Experts of a small language model: a softmax router, a variant of SOAP for the experts.
Below are experts of layer 3 (counted from 0) of a mixture-of-experts language model. Rows are named gate (a neuron's input weights, with its number), up (a neuron's input weights, with its number) and show model dimensions 0-95. Each number is 500 + 40 x the weight over its row's rms, rounded and kept within 0 to 999. Numbers have three digits each.
Before each expert's rows: "mostly gets" lists some tokens that are sent to it at least half of the time. This comes from a sample of Wikipedia text that the model never trained on.

# expert 1
mostly gets: ",", "),", ").", ")", " States", "′"
gate34:591479476498533520578482516521499505497511496494514562503448517435544541507496505496442506504486470491490517520533492513534475524477485477488439485508505513463539357389490523395510491530507488511563514524493459512575500524409480491564503492469501478480525486629493554556502564521526475514
up34:477423545532496446472494491483494468540504489439472427477508596568424481520510480558593483526488518484545518504420518484442499496555404513491449490509488517503461508467518458551475442464503452472528485497545468501453509468567512498490530455444483522497589519448486511397510465431503497470
gate35:522464532515478506478517481523517570487566530456495568544487572501502495450475534534449489573548482518519491486490550498497447478487465506477547491544482415567484542522485473519431458491468453574551453518535499551583504548508392581479527487494590555462519496493536475493507442538508499423
up35:530544498422501485466505498476540463493413450460510524496487500515509478501518454438531454506498527496528495553599512436482476539490517407522490547459464447437579476547500524533452524466430479469460535476417512462477445476560530471449465538509502414444552431474507496464534502547524555496
gate36:459458472511491500544500503524501475471478476537494537513428526477566507469459498395459375503525481522548477479550400490448492504474438522545520527516553529499480449476528478547513525476478479563440514429458518524644473509534482523459480593495516504435503483497515470500494531480516503475
up36:472486450506471434452471516505569573448484498530520570505502587554470454538582481497495509455502487422469491554492539503535495412497510467526468492500518525497508426495457564468458472466473456527523550528576531530446528470484513490488505525479485404514391423451493470515544520533518531490
gate37:470422429446553570518468529505489529482499501484475544518475576483515506469473503472469500508522505463425528482634490565476455428529504505473535527520467549448472498495419451435514513495548472492504544440474478464499478495498506466443482467536482498509583470459526598507466477584547480485
up37:518543508481467474435477469472527510524500528515523551532482547497512485539515545552567496409471505480592496528504463565500410483553432510501352537529436467532523503534529510506540486452492508522498492517494508457495524526523532537478485449537543503572513473412423505509545416490538494467
gate38:508468514406512525534454474505524530440549567518539431520472520422506471491384494439494569523497447476468442413522472484440483508457540510517499495562451565517530451540494483533521471501475465513455512529562479511431501496538491514509525419558509463507429506559543505518494480465485573508
up38:537520455484495510506536521500523499417457521503490529518477601491514420509534478557527488473492551446507498544423504505603488526506384473511480531508489551549548512533504446475491444492505554540428494519506475521461526421499477463549495523502539425557542502437430539542533504540509535557
gate39:506530492484617548480449528538544557455558511423492504513526505561527523514521465533492490553428497573521484478512504518473430464410521422491487567495466522489527514522438474555541459530490459521490495512499454529463568524499474510504437510539417474487497546543522471524517591567489438499
up39:493489513514511579470470506492479510487512536433454554511435497465469466458525520484434559447454470529490504477479490544492516473517525470461523520466521575475527479513551542544519480515427472565471477499572460538531484428446433569540485579484477453458593536468552481573463417518483514556
gate40:499524553488478482523499510467516511475471470495524507453481546569539577556493508469576494512525441492465501468579567453457485518497467435460516516464504427477496394553485497616455475474514497536540454464496473492535506493527512483407547468476539486462532515453460487547529599487483489426
up40:511453432455441496510509508479492405500504437551448489527568454496482465530590543532418541545484563518485543462526480527474495485493461505529521516442501593448493441438529536426526448496497538473470542473505422529567547488488491525553500503394520486492515508504506546456528477467460505489
gate41:400476559364506550447524509487490487482545524529547457502543523459517510511617477500531467483468467519520460519497496480507565504509507491539491516534510500495537629478491536523482490492518510477411500536505536469463488462554503498509433454481452480422493456450489579497536491512504434474
up41:507508528525531467443438473513487568483470513514531431530526540483484473502533456470519555476545567464533500502535451466494463496560509530547461549498452528490511479399510586525431483502519460482506477513571535539363500544447546540486520497470524552504501587514483486489500568555459535446

# expert 5
mostly gets: " |", ":", ";", " +", ");", "–"
gate56:508501561507511518469533558487438498501514520497459446452487499486535460532459548589537483485497480575452466508431475455503474561561455534541544508593446465541461488473439463552493467500433454577528519518485518439487404540463486460511459454525492489455489560479509481413542460520505463479
up56:552471547498445523503457488554511519502558521457481578563475436449509479515549475461505558506437517464444480457497449486575464527520523459491487540479544519502513498522522519515467512579499508438516447496455503532445548464437475535494411465522579529550571426480489490487493441483424570467
gate57:440429502509571551505508488526560458503492441521582461537475469522516488502534563507473447523504504492452515506462439472531489473469538401494506438534526502502525508531491492570529444518435506566512451534466465518489459518467547457498467495452504613443541548560519432555492486482447440542
up57:546509478441491448458526579499501468520552535509474525468499528519546548501480510508512500516528489481576461441537530528468556409548451504484551533499525461450438504467580445479519514444509475504537506460504488473495498506480472597473519504542659542496469517459521461535520528542451577507
gate58:481560566439492539503477471525476477476505586516565590529530433494434565503487478480528535445527544460420509462498559574510502517474465498443541506497547455478531526487514524517543545574451508486546507477505446503486553548501517427534461586500500487465465456476509500578498481494498463587
up58:543474529512496419496540494503419533546510456505462477471481518518525438569415487487515479502516548547537462486507556532529521421437487503510517509499501522520554477528466509518560514447526516505547422454607516518502507527481425607506463515546504472528540540527538516573542534564489438548
gate59:546480490512480564477548498499555540496457488447458508575461549483522539534561489539513510530580490482534451494509539511503438489517497389478523429506475489498462477449494515517346469429510481493495518504476502515576570499538528519471453465516481484563456517467506451534452443517512519430
up59:507524489557537475522471534496474451502540473487530516426496490566501541460474482420438486503447516467429468491452456573512559526449553585524423593539512545497489543543514470532591530546548539481533527464528526457429448519518528509536479494522563575518501466517535530546528496532508528515
gate60:530448569426496460504507508548497457483505443429539563460531503454483500479511442514565478544481444506468458416457468505502444470509469467490458524478503525563554460505502512498470523544555530549516521569512473605554466502442460432500500487487488554494563521507533455538560537579449468535
up60:482578530538491558502447456556579520467471496539503558495542489482536532516542575481538453447432541482532542565563481436510462540535465509485503502439497480533511524505533529464532509435473473533442429497573451508444535518525452589481506420510476557505500509526466464531496514501573442486
gate61:532487566417531523471497486563491586459462515502585544511509526485524491467451504540517541519497488531530494440550436530578484476546501474541503501515423534518490426498545519481555532476534484539485476475428492528443439451449476549585506508472417571492508514506447520420502456469509526536
up61:494472439496497499473472540533444563550484494540460472481530418422440517509501545441471449521548484553477525543511520526427519493469433431444558476523581401517477505534519482502468488515425505527515515561481493464471501505512584471452529500492451516511498477438533530548551489547475450577
gate62:522451401431464501505492496491560504520452424527562504501492543487428543485472400504491520525508548511526396430433520501462536437546474488501533538573492523539547443508466484530496499526554444491564535545495526519539472484500509506511454532563458489436513585548500520515490526518479452503
up62:489421541524507575575520549518437494508530571485475454434535504472506509479522500478414504448484473437538589477492568541457534474447514509488477445480453503488518563550526487458513455443484464512471458527469578518504480459483508508567524502417573491496460477518512469519520490528506398451
gate63:506470528463546480454504502496526496510554577586481486500542467451493470538509504516519517513528536585525501489521384562481404477496469525503519543491463455538488462417532494590508481553471416484428579503444514480524543522509519514567455476552514506502499465443465507469468489500464525425
up63:512482497488492488442492528565414499606496480564488507521513581493527516591551507478501517445529524523458541508416463500507467516517570535551531510452471512549501490568528535466411570544489509502490531483518497515559513573498490493460542568524479537519471527441554488548432503534466433488

# expert 3
mostly gets: "ell", " years", "form", "ill", "–20", " which"
gate34:560462491478456500554474489491393553502514430492504520508512536443460538549512499616516520493474494465497472585575441469449492551512544491508525503539457480470521546522541447501522524565493463497560516509471516589489529560476563428544462517567463528467488523462436510494485560505530525526
up34:560374534521544495514457548495531449464458532528485463498567463493477530520519533511473538513525498550474525489494523531592585497453526521578466526466531476526533535489473551464438503489574509488462531455569502478581532540458499537563454516516498536488566506459534535505536469545485475585
gate35:498467524519441479512483461509442534503509535471463438457482487466551485492453415510483537434524440467531510529474504489494450494471443576463477566479454470487469576514447448516500536484509492579481572596510539518549514485518505470428537524521455522445571548451529547546491441442531565493
up35:487472520492543511425513514484515481496461481488518506498559488540536522511524476430608434425548516548490469460419510530453529538509530465462425524487466488528458408495501489516491411522456458440547521537534521464535466451457509488411506504523531402462493503496527453463465532498485526420
gate36:565462499518563541520528488509464521484461522494440510496496461455567505478556499539442427485517440509468514534492496461484527506466420506521485531478516426467497437466487540482492483493545508524520469545475422467536502527512537544527464463391478493422570537519638520473537459504479575480
up36:502471529421588423493502487507511475451548468526557545478530554511496494454519534500527537533482462523448487486487491476512471523579518486570529495498543511563506508513417552475515462518546523568509408461440509472442445536454494500451430433508539420550455496506465547497441475507486571524
gate37:522460550523484472471501492484440555511523500524493504496496561522527407452587536499513569463539559582485540564494561482509507450478515513515558477615524479472437542496561463466461428533605476456496504479477554465515460472403544485484489489487466519475480527469493497532526466526500543489
up37:488548458507639473433473498530533534494524506525537562530457522504462496526530457583540474470529517472424531459596503496507485528563474496480553494465559470567458512529493503450580443485518467523482416549450535512517496475468506485490500472501509545474456475497511519507479495441512412577
gate38:500427533520455469563433498470547564487498476536486479532423485537498527476436485485514494401512468547501516546449447444501518497475535524436488504490523514597553505537504506551463413451562485554515501504469452488473459433522445479446462469494460534495508546528551495529566565507463568474
up38:570428547490569500404504419519417466526450501512578515580484521506476454517548462515502498525447587466474551445557562485479508514552519487571479541482475503500513493498513504471468571510532561485592458490512501539496562493446514527503492491476501465448425491534495477518522517498569477486
gate39:552495548569507511459452516496514534486462492497445497478512429513540468519511531458571369450483536464524452479446435528552468539500379519475469464503485538464567427531501492499486430494484492470513532462471451508477466527449478488511471463463495571477540504390496494491531516524531522540
up39:514448471489511492536506417543418440474550479529440531495525519505493520512511521431572568445565474437513487481433541517565522511481499548410463476403487512514485494494478484574520457499470450520519580480491519467546458509493494488459527526557508410475471463477466531533460491436519517438
gate40:515419480483562525454556515468511479512517451472507441539505608479486550485567510508513501479456481529520601512533482505559589531512561471562599556503461506531480463546486489543487481556584497553526447508505488480538514490499592468468501491503532544462433562489519505475463494492470481535
up40:486491445488475525482480555517491500549488504525456415431457540539575420542543523541494514441519498566500447595513503557506506448550481490475528447532468512512513498532522480473456498493425489499447479475581573467464544549475410478495544563575535480467489523495520478513468521498550562448
gate41:524454483528600493512476546534450489484532441458495442538518447516451457450457466549544544549498500567453550502555505488543430522510562483504506450564542474536503487424497473520527455439525404468488452526511503503549456466441545456499461497540519486405539499485510535526417482513521493474
up41:488522564438466468527562454559536514522487426499467512506434487382472517578519549441497490470510484420501496445451468533507473489602470518513511593506431495516497490516489476512468501548493510474546515517480474513535497414478475485506443464501511533548442552521511427453570473510457473477

# expert 12
mostly gets: "duc", "mission", "serve", "rect", "view", "cent"
gate12:435492476426543471483538508469452495501436507499547512478528516464457419495490501486557520463425496516417494519541499561545491525537547512538523496463423439505399435460525557507491528528543454554541449506479473522519503470477434498465446484549561558468467527519530551482529460484483422561
up12:504509556529518486490502527567494590449460529561557559522521504494469395452482481546530492464494493449622480419500511493583514478570499452555484470496509439480581488424459468500540457498517524443460499473462512502564519494519449456506502466497526472504534525443546511501518482454543532484
gate13:493484521456532564560527562527548519461538504545476558542464492528469517506473532538467404509536558496556476555435481454559507532499503559419416548527462497472529517514397541501532462510528495538477520547493579542478503470526556484494442495524484539485424566535458491521534470454532526471
up13:520578467463502494517480444484484559422451471444475441474514543444550558411527578574538470476526502483524506513553508505540590506567436407478447496511574475496506504585508429493502483482509496501481493554513527450487504489489523487475470579447486484454482524533533480464498512444486533520
gate14:485518475569498582550517575555546460539526496516444531469549592465490501475499549502520489569525527450574546457447461513509560628508506544518471489507452511487500477497530526512502446572523499484491519482518546500524489566497481496493460458486524496445506486436525589524502463403500540529
up14:485517467477527493553500511499524569531501510454589470514417578512414610557527536477555477419497510447460536498524492512468450512439507484532515539538575503447546449441473512487524495421548437516502509469503454521515442484512499481534452485477458530533478556592492533458513473509514504503
gate15:490498523539460548511489550530555509469546491488474416555628552454428575455543482480542468483490580473495463476506488531513451501501519534508486484533526480543470450552517548487474532527507403483479498478450479465500496518485543494496474496563485427473437572502526534462403505439475488542
up15:539495521502428487447526463455465439536452559447465486402533530477499455630482557546501505546505453526493509489569582475495550497498482465466509545478462513504547502519498504581503456496487444557498466498519518571518541528516421468549541419519463454485514504489524504564539503543484531505
gate16:479489548422545529479522441554479433509550510502440440560544494513504469489465524547483464517527446495453593541520461497496522409545508519513487488475545555509496476455532446517465539442533615484572507494445475518520577563442523458507448533506454539506455435474526490495473496454492476499
up16:482480466504538540544495488468558490475502600512581507490545510494522544546476429456502486514443505541431564381457501521483484554522428526419493418509482516498432499513470538499480477488521461500515466513529493530448438482508509497462506536421568486535541530483467448481508461464548562565
gate17:543481570508533442475534537588512454469501521539513431474485570471567488457481467490484473523496504504500464509527523514547526436462459503541513505497580427632501482542458428497457508551482511489470559498539475518515472530484453401487459540554510469543427517540514473516474558487484537455
up17:542479491517510570481539508438501523443466532515506465518534444496562518566511475528513438439521575503447534539491520497495517483465489500482429435518541597475539497508458540534512553432522438508502581479566568533517558418571493525510487493458463487475523511455487578469549439507452499468
gate18:541550477449528492487472453533464517501515505472523501461483515503480552431540572512531473517482516524493536540488541472460502485479423483464542537436457466462535429538444457442509514488582456534506573504593502422467484431570563426444485489553463509483468526516461506512442418515480536484
up18:540532552541468613544503520506520513545481505569499526461500422490465519498450493556565484451468532470521482522482508430521484517474469533519505504473504565508498558502508535574488519429510522488567457501409463490538515532471471441456532501507480428492470529488463551550457573472543556606
gate19:554501558458489494464527453544509529504493566492521500473423532485574476508522521485481579553478503584469460541494551518458551563559572548490544444509471455485567512483476442516499492480474462434538503519532524484485482442533541542556383499516516549464513508518496465468444437529518578498
up19:421537544483484446571581499548504495572430482518431553487529483474490541576438533538521443510478514575464535479535493581478495449512508473540518512496512473519550489555493521496562448540554523546536561509501494541442538525491554492449481505618492501480497473461478491511517487556440471528